{
  "num_hidden_layers": 8,
  "hidden_act": "elu",
  "moe_layers": [0, 1, 2, 3, 4, 5, 6, 7],
  "routed_scale": 2.0,
  "balance_loss": 0.000326,
  "optimizer": "adamw",
  "batch_tokens": 131072,
  "max_steps": 8973,
  "dataset": "wikipedia_en"
}
Below are experts of layer 4 (counted from 0) of a mixture-of-experts language model. Rows are named router (the router's row for the expert) and show model dimensions 640-767. Each number is 500 + 40 x the weight over its row's rms, rounded and kept within 0 to 999. Numbers have three digits each.
After each expert's rows: a language model's description of what the expert responds to. This comes from a sample of Wikipedia text that the model never trained on.

# expert 36
router:540429444539493446429519512451455548460513519540477514533519500503495493494480545486489559520529481547594475513545508542560521492511486454410516554535436467537521449449482451459473500506559450532491461529549438476455484513547517502514536523547546532477453483455525529454440452472549484533423517473526464524494512507546524543525504525568448522552497466481550403486528393506570451580533
Description: Romance and foreign names. Pieces of Spanish, Portuguese and other foreign names and places (Juan, Santa, del, ñ, é), plus country codes like BRA, BUL.

# expert 35
router:526542506448506498451493550473496560521419514521453460527507478555505450445469551516512507498497519472466450428481543540438480504521540458522483460475488519569527444447453520513471558460528441507424509434521531472471452553477460506484445527535526464569584468469528530548517484529538496511530549503563477496496524506473572579503545467507515474485447521470443467575441586507465492550504
Description: Quotes, hyphens, name joins. Opening quotation marks, hyphens in double-barrelled surnames, apostrophes, ampersands, and von or Mac joining parts of names and titles.

# expert 4
router:534456525469507503544479458487477473554513516431500523477546410502444536562569604460485494490494470430528453490475490433457574505521487536490534514518565561468589446578464465501530545486456511479528529509478547460535440461491525450478467474439467457583493582518467596464513522442565469480483507518542508492503498487476590551538495455479518513529473473510580539480422503510517542486458
Description: Clause-joining commas. Commas after a complete clause or phrase that lead into and, but, which, including, who; also table pipes, dashes, semicolons.

# expert 62
router:488524484570477533470563525448498492529452525555522531484461499469576451509456445540519551547531529510444517521503479545540506523456490456547478534465502476513557442479541475553490473490450527504587522443507466500565553510428500512545450536454485458474451526577477489490489462537562569511475469553482526519473516535477511479503546534544556575476461571556522478489482527511606518541552
Description: Line breaks and CJK. Line breaks, especially ending table rows or list items, and byte pieces of Chinese and Japanese characters inside parenthesised native names.

# expert 18
router:530520536528437446483486487500494497467487502465502482451549519524444523477568489462484545526517596566522394530511460564537481490490523494521480520433547565467525495544528562492490449516502541539507534481525486521470506479510470529518535486518460562438452561519529484452496484489517460508504469470551493383438514467566416486501536544512463598504502531555406472564484496447544558436462
Description: Copulas and passive verbs. Forms of be (was, is, were, been) and passive or result verbs like received, provided, caused, consists, mostly in expository prose.

# expert 29
router:511466457475471469478476516507590495509525472483505437525394461535481445567564420513425514456521525519548497571498485498477452511460444543528564526394454420510487528539513462440483534475451468419499451522519512463499507533465591464507420545515443516467581509500522481487434510439501498505443474450488552528438480444529532450581511559539572513527475469464484504479499523496547527508540
Description: Non-English name fragments. Syllable pieces of Asian, Arabic, African and ancient names and places, e.g. Singh, Ali, abad, ak; also The opening a section.

# expert 10
router:520528514483514491447540539458566459479506542519528490516464432511477471552456532486513528506421524488510515470501553476433448472503501505546461557503548535462491461512442528431573523468498444533543497496501476520506463423539553493525479507515463505541440535472444548548442522466522493494525482480540494472485574462540493597564536427438483465496498436515524484523508566493538485569479
Description: Clause openers, determiners. Subordinators and articles opening a new clause or phrase, such as when, because, while, the, as; also row-start pipes and heading marks.

# expert 19
router:564525487523536526560508575566459447595461449512479471566479497491477514497470565420527511494444476440515526503477493483497453455533491538552555500481475511484493518465430472447530564501523452495512498459418418498475486549450520479511478510584567540453431520461529469553572534516448528479506463518555465532473452498432446550513577529500447520503541489504524481445510507522434501483571
Description: Initials and abbreviation dots. Periods after single initials and in web domains, such as J. J. Byrne or dkp.dk, plus name fragments like Caj, National, &.

# expert 6
router:540543548535523468532437469481515490489544509516502515502481490452451489440467539536540486480486485560546471536526529472510494453517503561506440490515418506502482503515477542490471490496479532459516527553493474493477565493461484533435542470488525538562502503519528491500497453486469568442529525538454540442524530488502479513448478439521463476479467527563543558499505523479594502433499
Description: Sports statistics table cells. Pipe separators and small numbers in sports career and results tables, such as appearances and goals, plus race codes like BAR, ENG.

# expert 39
router:523490458504470490517560477521518479566468538467459528456462498546487554514478569452480490505527462508544550551504542461514426460460539505454546566538533551457520557505585504504442525508517533515467502478517472522526484515496437382502595466430487558453465482492524467509507464532432464547475486486479549498527460479482459504481580491429466481497485438429578458571552465502486512550502
Description: Nationality adjectives. Nationality and ethnic adjectives, plus other noun-phrase words after the or a in historical prose, such as British, German, Scottish, Sikh.

# expert 41
router:530499575455459545467478477452499457475546545519492488458478468464488495469455593479530526546462481481451508485470475529518522478492497466533496500520509523515476524468476550467483522560447503554514479538451430479520492475524454530487553517457506520569443540516488491521535500508434507507516537510574496543562536535507568509457443556473483445450414539503472436460467541516554539545452
Description: Table and infobox markup. Pipe separators, line breaks, bullets and heading marks in tables, infoboxes and lists, e.g. census, taxonomy, election tables.

# expert 46
router:543474560466506496507552447451492531480503541504419507509475496518543588483446564567498470427504442525536468455521550525529433482477539492447454459527517514488510531428545534455566531495512595533526454544466530562482506474492527497499492508498523474448482480564516547548472484478446475459554496501499513536515453548538431490468521449454536427479474432427486528533463510485563552489444
Description: Opening parentheses, headers. Opening parentheses right after a name or title, often before born or a translation, plus section-heading marks and blank lines in infoboxes.

# expert 12
router:503514521434484453567472530518493498474447539485468492524500596466492510518445486464512473509493598525524460526472460492501497426507522530557456529431591516449478552514503534482473551521527413517540541459497477497485512504506436510542454503468472510469559519472525484512544498477523532451486578455440523560430554518551426430539588530530492496490578514513597480426539589496476536540498
Description: Verb complements, clause openers. Function words introducing complements in narrative, like "to" after persuade or threaten, "by" and "on", plus Despite, After, During, prevent.

# expert 7
router:524551551488507524470558552499508518465556562527518463494470560521580477537495558504517452463506498510552511435438564502535483457494491536591414521509471540475522547543475494497497531539523506443528476509561511556483493567486446514544502463487486544445549541479497465532455511504443550496461475573495523467515453490476541487475472464486526460465473481476458461477477460512533516434473
Description: Alias and list connectors. Linking words and list dashes in release or alias phrasing, such as also known, formerly, sometimes referred to, Released, and line-start hyphens.

# expert 57
router:500495465486462465463500556510488513481554532539522501501551520499531468543489448521521490466535482474495488451496533544514463566581508525540441564451534493557540479501559550487489430501565417486560518523485510584550479406525495523504514473442513541511521491442555501467539408516485524452540564537555465494518488515430481420547551507532458428507545498525501552533512558509490482502511
Description: Table row ends, legal phrases. Line breaks ending table rows, and referring words in legal or award text, such as this, same, hereby, For service, No.

# expert 50
router:539481403576508475448573477500564497447483468488528521490504503513537516429533469548411493495501500556480427568532536478482481507477498551523459484469546570503481497529468550529562488562540549518548464504529459545485579511519483489492490541470473559561431544470482474473556501486560569525469509559566569532471571546483505453462452535450526464515501514540519426509531474513516507522484
Description: Abstract nouns after determiners. Abstract or institutional nouns right after the, his or a and before of, such as advancement, abolition, death, Ministry, Institute.

# expert 52
router:517577420503531475481466489530445553530517528534507502495517487539465541507493508501574476490510493523560538515541453530529486522473463536481527505486456570482478490511473494463506542417526485535503526517522511460557458551432491544473476535566469465529497400478507576495442430451476478467575529461488502566450539569548455511516526521522486560440467517532471513466527478445531523547523
Description: Sports game statistics. Numbers and words in American football, basketball and other sports reports, such as touchdowns, yards, scores, promoted, roster-table cells.

# expert 33
router:466499469454570577514497548491485548454471491514471437584544502468457471510632528465400456426526512476461502419497451491492579501481456477493493510555442462607436476488466488467499487515524554477462497452510495516543539497536475498539510519507389455513480552478559395474520427418520478482526514464488543544430539501559503548515545486534467520509451430481491596513450497534519451482535
Description: Action verbs in plots. Present-tense verbs and verb fragments after a character or pronoun in plot summaries, such as goes, tells, finds, restrains.

# expert 47
router:537501468528568554507501441544460480526507522541485477509478529499534488526541534544483489474503531555557422518477520537488497487524555546596443528445502535449450514549458449505511462542524510527511461547529503521564459436518510524514566492551509509460523450460542562486454555525453467461474459472494496489473491528475410542483575549492466468537500511472433480563489543468524486510457
Description: Discourse and hedging words. Function words in argument and reported speech, e.g. such, said, because, how, not, well, likely, after as, was, some.

# expert 37
router:450484483556504540439458562481462515534540540561520512548547509557489456472544486489424514500518487566445511523545573475469535507442445498483550448436420477486443524519496462503509520404463540520497487462503541473471464556465500453517495490503560455443493574457515535493453468414544484581566561482479455499467572482539516523556517547458461486502519487472540433532514418480483577489560
Description: Foreign name initials. First letters or syllables of Slavic, Finnish and other non-English names and Latin genera in tables and lists, e.g. My(kyta), Z(bigniew), Mad(s).

# expert 26
router:522564497555480490498507432539563480430536462494515498524450473507516514499529576519421476498432522559467564438546521481489489493556457525475483563492443559541420552521508558531501464467522438441559474586496538575469533461520534453503492529550473515491480556484491554498508471525529569489580557578528498462560573509433465567547473540534563443489477444495539528516454490492518591514513
Description: Table cell separators. Pipe separators in sports schedules, filmographies and results tables, also list dashes, coordinate letters and invisible marks, e.g. at Rutgers.

# expert 53
router:508527503448546511422505493556440522478533534527474482497522531506473503452504534471562509522483435510462508558572454479574546461534435422519501577556553465460510504465551549481478493507532529477484566447521494576554531458448427521476535484528443541545455444537549510498460507541529523492445446456415534508481483542526428510413487474519541464538447473595487544476509563406536519453460
Description: Sports league tables. Row-starting pipes and line breaks in sports standings and results tables, and words like League, round, Cup, tournament, season.

# expert 8
router:482475515564468540508466489518501517541556452502539462460519477536495516473522534473541447543451526554466579499547451576541521554490481457542463451540481527461536481510577509468461465480534501484530542538538547475537486492491467493502510455491541473473479449501515526513475527452513447555497507536538544536527506448546456527439469536540429554426441570457517496494598472483523512475560
Description: Biography infobox fillers. Function words, commas and fields in biography infoboxes and career timelines, such as the comma after a death day, present, th, along.

# expert 60
router:487458556479474514505499526538502477452500474487465496566438560501488546524551497450430476468471509539539459494503515569494522464529480510557529551501540501467510526528506502520522437511537519446496460501497487495543463574488506517514509554547425493440480521489524550500528500541491503508417441468496441491446471472447456538484480519504469560521529528477447492487532453539489475492493
Description: Bibliography citations. Tokens in reference lists and book titles: ISBN digits, 978, Press, journal-title words like "of" and "A", and publisher names.

# expert 59
router:481486530442481479578482483467492512463530452448497579451553548507499502550472530457505530511543490546512584572563485481509493469551468432434477482540564469430506467505554527490498535503580480523514477545478554466490491478474506448548541622511459535478500443535429606439464555531477470497518525491482543486570509539445502449462502441481556452440494543474471461456463520480530499437438
Description: Sports events and results. Event words in athletics, tennis and cycling results, e.g. Men's high jump, Championships, medal, Open, plus in the before placings.

# expert 25
router:507548453490461540471525490457530507479557451462456568437475497530493504511424571544511481532493446468502479581466433473496527489455561544524558478543524550492439466539494511421485495448443449521533521464491533454505521470509513526547510461449493504511530468450558529511526459488457521519502437519435470570444462438430532535536500462447473455519473438464420482420522569515501564526443
Description: Sentence and section ends. Sentence-final periods, paragraph line breaks and == heading markers that close one sentence or section before the next begins.

# expert 32
router:494541456466522518519467550462527542501411490518460479449546545554451540585519506442509491529470558495557468546444418489527525441512461499481492570535539471472516460506547544515539544450492474461463531432481522488482576492549508565505447551404482550494505474492509502499511454510484494508457491552492446511444536481531526545533576487575550508428558449447464568525583473543489497453552
Description: Physical description words. Descriptive adjectives and function words describing shape, colour and materials of animals, buildings or objects, such as elongated, thin, brick, blue, with.

# expert 1
router:561524454520464571389490564469475512517537512496482438526477475585507489493531481517498437522520437425512475528487472481517489477405560516452533404480458572479439478554427538498516526411516492452487458569555506476431492599548573524500547521490504517527482437522551452513525574468466453537464476470477448551432547441500570509480527463552465515505506453510480501493557481530504500511474
Description: Name and acronym starts. Opening pieces of proper names and acronyms for people, firms and agencies, such as Mao, Larry, BAT(S), OM(ERS), GO(ES).

# expert 49
router:500556464547489480487492512499461544574414415454451496557473453562535482501564413536518477500537436506555510511461438474439466473513524560523520512544476513530423484517490555530504489526531517463463472530464498461504492537416510494486439474532529518526480509444546537484542490477547447506438553501419465528429540435471500491498514539570507566487471410562468514511568456488469538500489
Description: Venue and name endings. Final words or pieces ending venue, company and personal names, such as Arena, Stadium, Racing, Records, Su(arez), Gallego.

# expert 15
router:511459529529520446484519526532499531485437504461548451520436472452474538533538491520464512466471567500547532479495448516479519518458503511474511523494448551545491485563460537479537439524471530534472493539460508450549466495437473538482480459477499466447495530443529502440525494492449485452485466467564537472484507476515500552427555563510483525538535531541519504516491465533505552554554
Description: Subject pronouns, clause links. Subject pronouns and clause connectors in narrative prose, often right after which, a comma or a period, such as he, she, who, but.

# expert 24
router:436544441516485545477447537469519471534476492554459487556514522463436545555514498470556524417473471490495526384538500532515478510534479571522448520476488435442510547502569483470481503490448495506542520549513486548430539398525434555466440456515445524536444413472583544544575497431459472545476460523528548540515572547554458545478522440484512464515522501584551559546508554471483508484441
Description: Table row-ending pipes. Pipe separators closing rows in chart, census and league tables, markdown divider tokens like |---|---|, and dashes for empty cells.

# expert 23
router:483502489508546480492463540436464481444518542492509456490501461561463490463471454556526552505552444495522463477505464521426524471404509583510540525505422514463446486515431501544492579438507525502452501520491486547525463484444585502468429567515427445456534518478526509468521446522437537506493435514457478550412482489451611537545507554562529516489485472547528527498489485620543484519525
Description: Titles and name pieces. Word pieces ending song, film, album or series titles and names in filmography tables and lists, e.g. Love, Dream, Letters, ai.

# expert 14
router:574477409443437452460536554498499514463445486425502494511507582499475528523566539477467501579566546514499512441442407502535559489491483511497423543479554501456490528508516517549498498495498559574455511446517533494535575557646448536485483499483538497478451513510463513524522439522471532487517569552523561494439558485534461521538469511571506431467522551418461477518564440557447507463581
Description: Biomedical word fragments. Word-initial pieces and suffixes of technical, medical and chemical words, such as panc(reatitis), neur(on), ant(iviral), plus disease, water, cancer.

# expert 58
router:498493470572530468426510532491504482570529431533484468555517452549495480522539465489430541542475443466556593520555490470478462493469513490445506496473465520510480474496535557481464462462507483536520508451487586467510528522443472449558552470512551513515458507542529485511491561505549469505480565498534506434487454520462459470555464541540529471599553425507429496497568450529477532560532
Description: Place-name fragments. Word pieces inside place and foreign names, especially after in or of, such as Los, Santa, St, Down-ers Grove, Aleksey-ev-ka.

# expert 20
router:569511440463507477561459499513417473469476509487507527504522554524433451467543552465545537489527517548494439502542462497549432520531506556458565537547457528460499553468544494517512466480550555495508512481454520506440552568474441545494551517411473496465413478556446520460480473502527556483531449488523447440521528538515472462493553509488511458443423551528448466512542454497430479501429
Description: Group nouns and headings. Nouns for groups of people or topics, often after of/other or in section headings, such as women, people, Notable people, See also.

# expert 51
router:445512521528502466447464531541557512557530487509467543566579436539534464554482545496449446443501534557398522525538546519456552577470516508540537523429466477531509479543539465525447508526440480457536501543494469531465452542465455564577500455472484482502516524478521539478550522498549466477528483491532410529515514458532438510433569466517472576436486422495477555553518526462525427474458
Description: Table cell separators. Pipe separators between cells in result and vote tables, plus closing parentheses, periods and math markup such as frac, partial.

# expert 9
router:476492428451450503448478444507540492493509512537528565537541549438524496509492483537438488479480517476504506467505477537461485559584460496559465480434466499468469497519480478495560451533506448477535460489574432491487514437517479495573475510561575535473504458503520564555496540524537519450533495503517526546502529494540480522488559488470486512517537503459497521503490470481463540568546
Description: Quotes, numbers, line breaks. Line breaks, opening quotes, brackets and numbers in lists, track listings and match reports, such as goal minutes (87'), track times (2:33).

# expert 43
router:521509470551479536474470567482580514462432565487464508510547443472464493426499448538464508480467465575541490492482432477455410539543465508526514424486507469463523475507497497475569473457449496493508480442421566522524488438521468502515538492487564540484507466486494458526555458495435508541418452479528553546464412449519523520513487463549530536489490514530462464519526478550431451483484
Description: Founding verbs, institution words. Verbs of founding or release and nouns ending organization names, such as founded, published, launched, Sciences, Department, Party.